{"lr_router": 0.00107, "norm": "rmsnorm", "optimizer": "muon_variant"}
Below are experts of layer 8 (counted from 0) of a mixture-of-experts language model. Rows are named router (the router's row for the expert), down (a neuron's output weights, with its number) and show model dimensions 384-447. Each number is 128 + 24 x the weight over its row's rms, rounded and kept within 0 to 255. Numbers have three digits each.
Before each expert's rows: "comes before" lists some tokens at least twice as common just after its tokens as in all text. This comes from a sample of Wikipedia text that the model never trained on. Tokens count by the router's weight.

# expert 47
comes before: ",", "'s", " (", "\n", "\"", " County"
router:155138109124129185140143151122140144141137091137154185095114088137125084135080184119117141118147129141137147142122106112114099146126144070135155125112144068057136123145110132140127142114090112
down0:137089103094103092106089133113124180129110098164113129122072090116121123112140088116102150119112150169145105111137132148182155136097123140140168124108158147094120116100177151152120130117125120
down1:137168119142130134171140120118114145191167108136158102145103124146120136128122145130119121099168089120155163100186130120134105104148126134125160133127174132119138138154170059118123131124146139
down2:114113127123128123130164160118117111133134173151141113114079111179108130127128138154118134114147134141116123135091134065149126143123141132111107121118105173168135098122107112095096174102132059
down3:131096139113105146109113136122150125098109129155165181148140145111155091142161139101136110121132121132148127151144144186121142158101134156114140136123118149106157121139142101142132120158148154

# expert 56
comes before: "9", "1", "2", "0", "8", "7"
router:179126084093106129158127174139138113129121115122134131126107130149161132147103189116177100131093122145146174164112117127119116154129145120140131118086136107094095088116129120148152084113101151
down3:164145043109178131145157137130085101197117128108079129178143120142154146116106137126131149142143103143141111118121167125093154133097124090127113108129109107162101129126112128113132124155152113
down4:100134115115120122116096130139144148120107167145153133122123108188158141092112147140135124148161093118110103091112123131145155124116125124134141108124127163150135125137119107081122116095128090
down5:150130104151117170160122137098132133106132130131115139108124135127104128137101163170091130094136128125117097121127127119142116124106089135124128154092107158096135152151094111111133152127123105
down6:139169104129093103110094115156088084121135119150105100134135097132143100110102113136125133058105173113123107119168135149120083130160117152154120143143073130125154137143109119127110095189139120

# expert 36
comes before: "6", "9", "7", "0", "2", "8"
router:149089160113089123127167162128143107130163136140140194084070122098144095179127118124130131119110110141158161131091134119097144129126182117101139112115116117096127118120141138118116146135110140
down0:099111162144145110137098114092072135124099186133093111110129085168103152136105128143130135098116092132123085116152164139157094086122115090167122133083150166120132097116113139141107149114123148
down1:109118107111114089153133129115144155088122104105131139129135142144120167117181114111176118115145134145101188134121142140152107148134107148129135142137118107162132145127101114135139117099157120
down2:109130156138110124137106113197192100147102126103131104127143116128113106096115130112141151115104107141145133158105099148119149125130132165153100103150151164116096166137101152101132144121124148
down3:125136106134129130093148116147131122119123093141152059146163098135152181126103109116116134182098164127163127092182109116194101122139099121119092100071121125136137109137148133145142085108148145

# expert 1
comes before: ",", " the", " he", " it", " that", " she"
router:134138094096101146109135163176136123097114108136121164081111135088139083136159152107162169171099128154116143121067115118088151151117169093104118117109093117126111117146132167136120123155144119
down3:130099130092107076062096147101106098142161094137132112158124162118124137116120125135184110111134108127130102127184148125114150145182119159155145150143107144112117144136115143145121161169126115
down4:122122150120112147131183139135067101131138151084113155151128175116138093120175138138116123104129138147150132151143109149147117133113130136148120100188171143092117097143111156129142152135145142
down5:148136127114043143120141105142103130118094159154145113117110118127132166093131123143106157132127154119133072143116139126133132122112138127156112131124136197133128164137126142121088136151152112
down6:129149120109157147123101149133129167163111119146115136037153137100124133137138113115134135119125138169089077103140167152125165144109124095129137134120160152081115122124153148090055138134144120

# expert 9
comes before: " the", " to", " a", " that", " his", " in"
router:130128141059129134114156110099133122135162115070127121128105097133166096163151124155130134186156103140140143126091091155125071126117126125115093127108090133133092108096161184135138133095097125
down0:070103141094147131155128123126107170127171103169105114145127153124126113166104120184151148136149114155123162107128104155123119088109102180127120118143123137124114155108119139125073111149126146
down1:136177162095132139165127089141132150128098134158101169099148124126147093164147128106148117103164143108120158151142078130162143088134145128118138138126174116144118119122126106142121084142097112
down2:130110130122163092145093125097120161154134130129132106118137133118119160149146129134092143121134106121102161153115186160133093135142129171141142093128107156135147163130104156164157092157135134
down3:154115108149120099128135123122107155114109082162163083109144155116110147140144141160133154116117093125115135115107124133152105109112089110152093113128104113085131142128167127133126118105135146

# expert 24
comes before: " to", ".", ",", " in", " and", ".\n\n"
router:159109077130116155129120163135110082125173125149134140120120148132132123150120136107136200135108126184130141090134106112093130140121166099126145133152084135111137102138139127121108135147105117
down3:113133185164151146143113100119156167119110119136142126181159086144162132138173131121107136170135167157103128171106112111150115167123142166103120142099115113128144130107152123144149124160129114
down4:184124178122106144155156100106146101137161078093147090119112106127063167128140138099160110144088161164128096111151122127143099126130127156180110165152117154135112101107111116186118147130133142
down5:136081154114137114155135169110128099123135083126143115095142148116107139152104140168102139131109123147126096104129129151122130130166150156133129149104121148149089114124094140120156181093172135
down6:159081139130120122146077091129133124092114063134121137097110120113143139110148115135135168148125111154115125095130162111149140128146137140187140146121116069143152141097152108142166108088153118

# expert 71
comes before: " of", " in", " to", " for", " and", ".\n\n"
router:157141101112115118104120166156125148126164128131162150067100101132159097143116152099135141107111155126143151136105089129118129180170146121140149126092123143135136118142127117131146145127105096
down3:127166115143126096153121121117093126161159096165151144090117145084116116092074099112138138105144107088113092111128133143137151175117111120168140113155122132134124148122088144128187118119100157
down4:151101120106146187100143127101124125123131143146149142130165103133145148165138131150133148184182081122104155087082108120110089138106115121140137135139092131141089096114112137126137129148146186
down5:150119107143117058158119120119182086123133115113102139119096149149104137135101139114102100143106076133118095104105129079086095105088127122119135149121104155117188138146144148108129138133135151
down6:132159089141125102129122117156150109125172106053116097155103103110107161095170148098140113116138121122137145115158124102130165129133168113101097168145111153165123122118148138111126129111114089

# expert 63
comes before: " the", " a", " his", " be", " an", " her"
router:127122122092123121108181132130123137088142146129129152074123095147151100181163157150159160199142123133163167115082123131119087136124144113141128119118081136122096109118127192132091132109127149
down0:154143083163100133131088147147144055160130109145175125124110096120138122107150150104090104098094133142142109137153149130077144135103156135114145110144147126124143110118133077117171148129123139
down1:130121099126123106131088101127102121126103102109135101102154106127123131168157124136099124126125094128140132141145125121059123099093126157146115136171109141109110115132187143103153148110102114
down2:109114153123149160110113093132099133080128130177139136071099149100098070161107131112139149136093109120141113117098143098095149130076176098097142146113109112128114119161066162095126157150132149
down3:146081128186112059109186127122149134113177124139117142131161162128127114160171127114146120143174087117092141076129152176166121099135086173107131142161107104114130109128198119126138112132084145

# expert 59
comes before: " was", " is", "==", " The", "The", " were"
router:161154114112135155103142154161124111101125111124137173078111129111147066149113116144145174136139105146132109153091109143115137122144151090123104139092081128075148127151106147144167154133154113
down3:135128144102132148081135160131185157123132132115133112109104099132112144046133123148120169138109110138125120143087142137139137103082121116153093127114124113091159130126123162162096152080140157
down4:109131136084110110120103100126139125146197068183123156075138139119125188128132106095138110166143142122120172137165110081130141124110173136140147123168131149136131123136138134127093108139080136
down5:109107151131118151117191125117108139135115102096138163180123141127162109140143136134115075115132104136169112132118139117166125104132095131102140137128150101127131166124095122107111093127158149
down6:118114157133160102111133120101123082107075174111147116151112160151073102096140154121139163096180151129161104128148145104142183131113112125087128135128121151154131140092100103136175144143135121

# expert 4
comes before: ".", "–", "%", "°", ".S", "th"
router:109099098084136149139142150125090094099200144145146146108099107129142113145102092111131126159120132140151192128121099120110099126152148108103144134085133097095152095120130148096124149089107130
down0:139146119132153140110157127089138137125134132116102136143123132118099086105119114116122141107119131116140115102110129155172131103134106119124132120164115097156133146131148101130124144152128157
down1:127118162148145191127124116108173135116127160118107100099128138081116119116133108105131140143130160127123104163130148116159082085123119110123135118104112134194107137148102135117125109139155158
down2:137085127132137112160105120122137130126167100089134147125108135115109100162173168109153119117103132130130115156096168106127122125094083116111107145141151126124152163149117152136096085159109106
down3:094169138143128092151117097154157122095159148092131102146151107174154136168145149134169093137140152142118126124135111124076161180168120118124140074113130141084095134075156150097105140184112178

# expert 66
comes before: "-", "|", " the", "==", "===", "The"
router:121128081107134129109170122152116108138176145097147155133146137158128101152119113094161156138107128162174189154092089102135096136155110082072147092121104104110106119135129148163114105134140145
down0:144118157110147125127107094146157135130080141111132130121103124121113138136149083152144173130140145141142191160102128081120170099131094125111111143137124117114172160115155137137124166146129088
down1:137125171160136139132128098199131134128090154116137131153149105158135119183159124132107104133120098108129106109115101152118083110143175102105148147132115128124164104114112064117100154124169129
down2:110132147144135081122153139113147094138129143123139140110137070112138143089114114105179172147141090112153112092125084156161147121115115111108161134129133137106160098144135135148100124131142146
down3:135138155135113124100117089116126129169141165142131146111136105160159143157117110093152146115113124134185131134180118107132086126141182104132113158098125127156097152140082094116098160116121146

# expert 16
comes before: " by", " in", " to", " as", " of", " on"
router:155091125149142131083122186145109121126138102157162169087107134109138106158135138119132146125138129137154145140094094112061160153117138123095124097127077108110148053127131163147148135104125144
down0:112156097141120146088124114136122101085145149111143134147130159187117145100112162137136118129140093143084126103091091124141160132147085150099094148145162118145121143132156111107126138175152124
down1:178135089150116140107119169114069111172184115166132141104112144115115064139115141125102116094126124156104101144127154102094157112108118084143148086129140102144117161140085101158141110140151113
down2:132099131132159126097109110143072126133111162103121101116095125107146134111105117152120090120097132111153147128116122133127142141122115103078125117159130102137101174160144134158147143121140153
down3:074121136120126137106089169169102116075113182136148074140120113131109150132122148106119118093125159152147094077131095124155117106108146153148087136152133117151131166112135120112113136158148091

# expert 18
comes before: "1", "2", "3", "4", "0", "5"
router:155168149124116141106139178147148091131156147138105179085119098121140095152103124125126141130103129129117156185086112128104132109124173122116125096086106092114084101108135129137128114146146161
down0:085088156153140131121139122080083156095113128126130132148141114137126140116132152162158169086083117101125143109151171096136134092140130160117116140106122122119144168101115092097123164158088154
down1:131124111150132066169144116097150102103173133109117137104133098113170098130104125118135090140100077143131123148136128134136103127145127117112128133105147128137137133119138145146127079099140172
down2:147077125157154144122165139128126164123107147101062117118133137105149105099132109053133140091174118121100113091131126108146141094136122085152108144117110099101098163126148091149100113093157127
down3:127149154144090110151139108131103164125139123125124086103169146172086150145126151139180152160139123147152138133165131144142106160122131081077091132100188171132160141139111060116136156103109092

# expert 38
comes before: "1", "2", "0", " ", "9", "|"
router:143136086084138125099140130145149093110120106128115169092134122116165114158126164117166106167105139141125138150125134101131103153139129155115089125120095110117121131072138132125136065101136127
down0:109099147125108132177112115101151127124146209115142139139142108120139127165131132155123116126121128134111148189148132172127133128174134153156124139145133143120128185109122166135142110089136122
down1:138136124144129121090147132144121127095163119135112147174148064137141117150120178153108126098124109110143110145093103138149149140146114161158113146115164120161097135113117131158135124158137159
down2:136135127091157156140129153163130160131132103131129147119110166142133133119056158200136132127147154168132153117131151100106131090123101112116114134147133136134135120126156156100131120180089111
down3:133111109142157118107101109136136118146126138130106095129144081110113147138146128118145140110107100120084133140114100150124120111136138127133127148072111141129092155139148129134149081127129133

# expert 50
comes before: ",", " (", "\n", "'s", "i", ";"
router:123170110105107140107144179151111156118192116159125167083082103103145118157180126102143078144093133168166185106150099115104099139145144097089147118106117102083099102120144123130090127101115121
down0:122129164089105142108120137115116169142139106139131111145093158125114134107136108155141128125132158116128101138160104107146153092166104122103141107112139109131120079143124133146088161113125115
down1:143108149178102096094101096138141088117149118099128108169152119119158138138101127143135099150163111124143098099184107114134137151138173109130155067120107178146167118120119138130142096120125115
down2:080110143115110118177131128131121099128124134143136144135136111129108148127179137142128138120120137109113139158186097154120117091141130147154117119107146109108149089123132120145132123118150104
down3:157142108131157140111138107148127155146111084114115115141087108130148133138113105112074099078149095118130121118098126130130115129137062133104124124127126112115087122106161141175136109159093115

# expert 70
comes before: " the", " a", " as", " be", " \"", " not"
router:121097057089095138131142123129126106098152128141149171125092128122138101160143188144123143155136149142128187158127110129134108148118168148140166096089083142084114111122156128145119127140120116
down3:135129176117116157165105134124117149114120145155122158100131098094126130117127142127091128139073134139161111101148168087145148088142164147110140123191141089112081111085102143152135117123112156
down4:138151139138110150092134128101130117087091106106118155137109159148126128120161121164133106141126130139151070151155196144169155129089129164126141142118064093087144105113119141140158143127143191
down5:113133102141119148117114127157151115137147112128126151145183148122170145093158153178069091127156135123135135092103105100109142116113143128100172117110121143133123122168134137137110140139092123
down6:102183099141120109105131156120158114168160125115101110099116168083131116123105089096116124116093120128123114126134156144113083147135123124152143148080112132138119116150184151110133168126131107

# expert 40
comes before: "|", " |", ";", " |\n", "===", " Year"
router:144129109122124184132157139132144123073144098118109162115131119118150084156144139113126174142090137146117181107111099130111106128147138124129116134108116109138118107118166179158155123125106137
down3:135150146142127124124089166152105142138103143134147136154120125129149157110126144105111104122141134138115119130078120138134142159136140102141116108139164120121139117133106127120132141165147107
down4:138141135090144155108127133132128143115119129128129204138195129112124111132118147117066146147115116160149142135152131161116104122172148087126137104150139135111162100139104129136102108133060140
down5:129152143177148094177097099095134183103130127084115137094132113144188078089159109118172121161091102140165153138102141135163142129113110163159130119124109097128147141131131088115104147182143129
down6:081125135126146092109094115093157112133075097137118125086104147136162125093118149144078141138132143114137095129134165121151125135168154154120106128100130163163142120116119133137136129168112128